From a checkpoint of a small mixture-of-experts model trained on Wikipedia.
Training: 519M tokens, 7920 steps.
Below are experts of layer 5 (counted from 0) of a mixture-of-experts language model. Rows are named gate (a neuron's input weights, with its number), up (a neuron's input weights, with its number), down (a neuron's output weights, with its number) and show model dimensions 80-159. Each number is 50 + 15 x the weight over its row's rms, rounded and kept within 0 to 99.
Before each expert's rows: a language model's description of what the expert responds to; "raises" lists some tokens whose logits its average output raises strongly, later layers aside. This comes from a sample of Wikipedia text that the model never trained on.

# expert 24
Early and middle pieces of uncommon or foreign words and names after a capital start, such as Alzh-e-imer, Mars-e-ille, Ot-ta-wa.
raises: "ir", "use", "ille", "pp", "ise", "iss"
gate0:28 76 19 43 00 56 50 43 58 47 20 56 77 44 38 49 59 54 65 60 55 55 66 45 49 46 69 15 61 50 68 48 58 62 62 39 21 76 26 41 65 36 49 38 75 23 52 67 64 60 45 28 43 24 35 89 65 57 66 73 53 70 46 55 70 83 63 38 59 62 60 71 66 57 46 64 40 62 52 22
up0:59 48 67 41 42 68 34 62 28 54 67 33 68 62 34 58 22 48 58 36 61 77 58 52 74 43 42 54 38 66 66 40 45 64 31 23 56 73 48 58 39 37 20 56 50 58 39 33 46 55 38 76 49 40 45 39 36 48 81 61 64 47 34 65 78 39 39 23 43 59 38 29 59 22 45 70 65 38 62 37
down0:69 62 46 43 46 48 40 47 60 47 31 74 62 34 66 53 66 58 33 55 42 30 34 51 26 58 51 25 28 56 52 68 56 25 47 42 46 66 70 49 54 40 21 77 42 43 49 45 55 45 62 59 70 60 58 55 73 66 38 58 24 41 45 21 58 21 45 48 42 37 24 22 59 41 87 52 58 51 44 64
gate1:45 86 18 25 34 22 67 56 46 21 70 49 62 49 45 55 35 50 66 49 52 60 59 47 33 33 49 64 61 75 58 38 47 63 61 56 69 53 59 32 47 47 50 37 76 28 65 68 34 59 57 70 68 40 81 43 46 52 49 50 20 46 58 77 38 45 44 54 74 54 38 33 56 48 31 57 55 65 44 74
up1:59 61 46 48 45 46 41 62 52 67 73 38 47 55 33 70 43 61 64 71 28 57 64 47 34 59 77 41 57 61 44 41 57 62 50 47 34 61 37 16 49 58 51 39 43 26 71 60 51 60 52 21 33 57 62 67 33 80 38 40 29 49 54 18 48 65 47 83 49 57 24 49 59 52 55 35 68 48 65 62
down1:53 44 51 51 65 57 36 55 47 72 42 60 64 49 50 41 53 26 36 40 56 44 67 50 53 07 37 50 79 52 69 46 27 44 15 27 64 76 35 49 54 69 69 69 25 33 61 57 55 45 54 60 49 56 56 66 38 56 41 48 55 66 38 65 57 35 49 64 51 39 63 21 50 36 26 59 46 38 56 60
gate2:36 52 52 60 69 80 44 57 14 78 66 43 61 55 35 51 30 70 28 75 57 42 71 37 48 31 70 68 41 39 59 54 49 27 34 74 49 45 66 58 50 51 30 47 29 44 35 42 29 62 34 51 53 16 35 64 52 20 50 60 38 66 47 43 33 35 45 47 65 67 64 64 48 41 37 71 58 30 59 53
up2:48 58 39 33 44 61 72 30 32 69 15 40 63 48 49 77 55 46 25 38 72 60 47 60 51 57 81 76 16 60 44 56 59 60 48 71 49 33 59 56 44 56 69 31 46 33 40 61 59 50 20 50 34 41 40 76 48 46 58 40 64 47 35 31 47 22 44 61 44 00 45 37 56 68 37 45 56 07 50 27
down2:43 59 38 48 28 69 22 58 35 60 53 49 25 41 55 35 41 56 02 53 46 59 61 27 41 46 54 71 86 54 58 44 56 55 39 59 58 57 86 56 47 71 53 26 63 53 63 80 41 40 14 77 49 40 32 67 60 36 32 45 57 43 70 61 51 47 36 56 50 52 27 54 54 86 63 64 35 31 52 52
gate3:47 49 38 58 46 45 79 51 37 57 49 60 45 46 70 70 38 48 50 76 50 56 38 64 74 57 28 44 63 66 46 40 49 48 42 41 46 62 61 45 39 96 55 56 18 63 65 86 33 52 54 50 22 70 66 47 47 50 33 34 35 54 61 41 38 64 52 43 55 59 55 50 55 84 78 55 44 18 27 74
up3:37 81 37 52 47 55 63 58 27 70 69 55 48 60 57 50 65 76 59 62 19 59 47 23 44 40 39 73 39 74 56 66 40 27 78 64 53 57 42 69 74 60 53 33 31 41 27 71 36 32 52 50 32 43 47 57 52 71 44 29 52 60 47 51 54 76 34 76 61 65 74 41 10 29 55 78 43 21 50 42
down3:27 52 54 72 36 42 39 54 23 51 77 43 58 37 56 67 49 68 45 40 44 61 34 55 48 08 19 34 55 71 50 50 45 33 64 34 38 81 48 46 38 80 55 27 58 88 69 35 49 59 62 60 46 52 40 20 25 55 69 47 31 45 48 51 61 61 60 49 53 49 56 51 38 44 32 53 55 67 66 56
gate4:59 42 82 57 49 42 56 45 70 49 39 76 50 55 69 53 60 39 41 67 44 52 39 50 42 23 53 62 31 31 57 82 42 80 34 95 49 31 41 41 41 42 60 57 38 37 40 49 61 64 68 66 31 38 41 52 50 53 45 39 43 08 64 39 42 40 34 14 66 60 58 56 53 68 29 67 57 40 67 55
up4:34 49 25 77 34 51 70 44 62 57 32 43 55 54 86 69 41 39 63 36 89 56 49 62 82 77 55 57 51 63 44 45 77 38 35 54 64 55 48 56 59 52 52 56 21 60 66 36 61 15 48 43 61 62 61 53 50 54 31 43 45 53 28 37 54 57 63 19 71 57 50 47 44 37 54 39 82 73 45 55
down4:26 73 54 75 39 63 49 54 11 38 72 68 67 57 42 37 85 68 38 37 61 42 60 56 49 51 65 48 45 26 35 44 62 48 42 47 51 75 43 67 45 77 39 67 54 63 51 64 62 44 50 32 71 36 39 20 53 38 59 54 48 65 71 54 42 62 52 47 52 55 33 38 61 49 73 69 23 52 74 46
gate5:46 43 59 52 38 53 32 62 71 74 75 59 62 55 29 54 54 36 41 38 57 34 32 51 41 46 27 31 63 10 28 39 43 49 22 66 43 45 39 27 46 48 42 64 32 77 36 71 52 64 44 31 66 45 58 36 47 63 58 38 48 55 40 66 35 34 27 33 58 68 51 56 56 51 85 73 45 41 26 58
up5:60 46 24 31 35 49 61 43 33 38 44 59 55 48 74 01 19 23 68 81 34 56 70 52 47 41 68 71 34 99 57 37 50 46 36 53 26 67 57 59 60 70 64 52 58 26 48 63 38 16 66 80 41 46 49 43 60 62 28 63 47 50 62 55 61 43 57 51 20 45 67 59 48 44 25 37 34 48 31 40
down5:49 42 60 55 43 37 67 52 80 22 59 70 48 33 61 49 31 42 63 31 51 43 53 47 67 82 45 57 41 38 58 47 68 59 35 38 22 31 56 34 48 49 73 65 33 52 43 69 67 44 31 43 43 45 43 27 50 45 38 48 49 84 35 35 66 37 37 56 74 38 38 48 39 67 26 36 60 48 81 72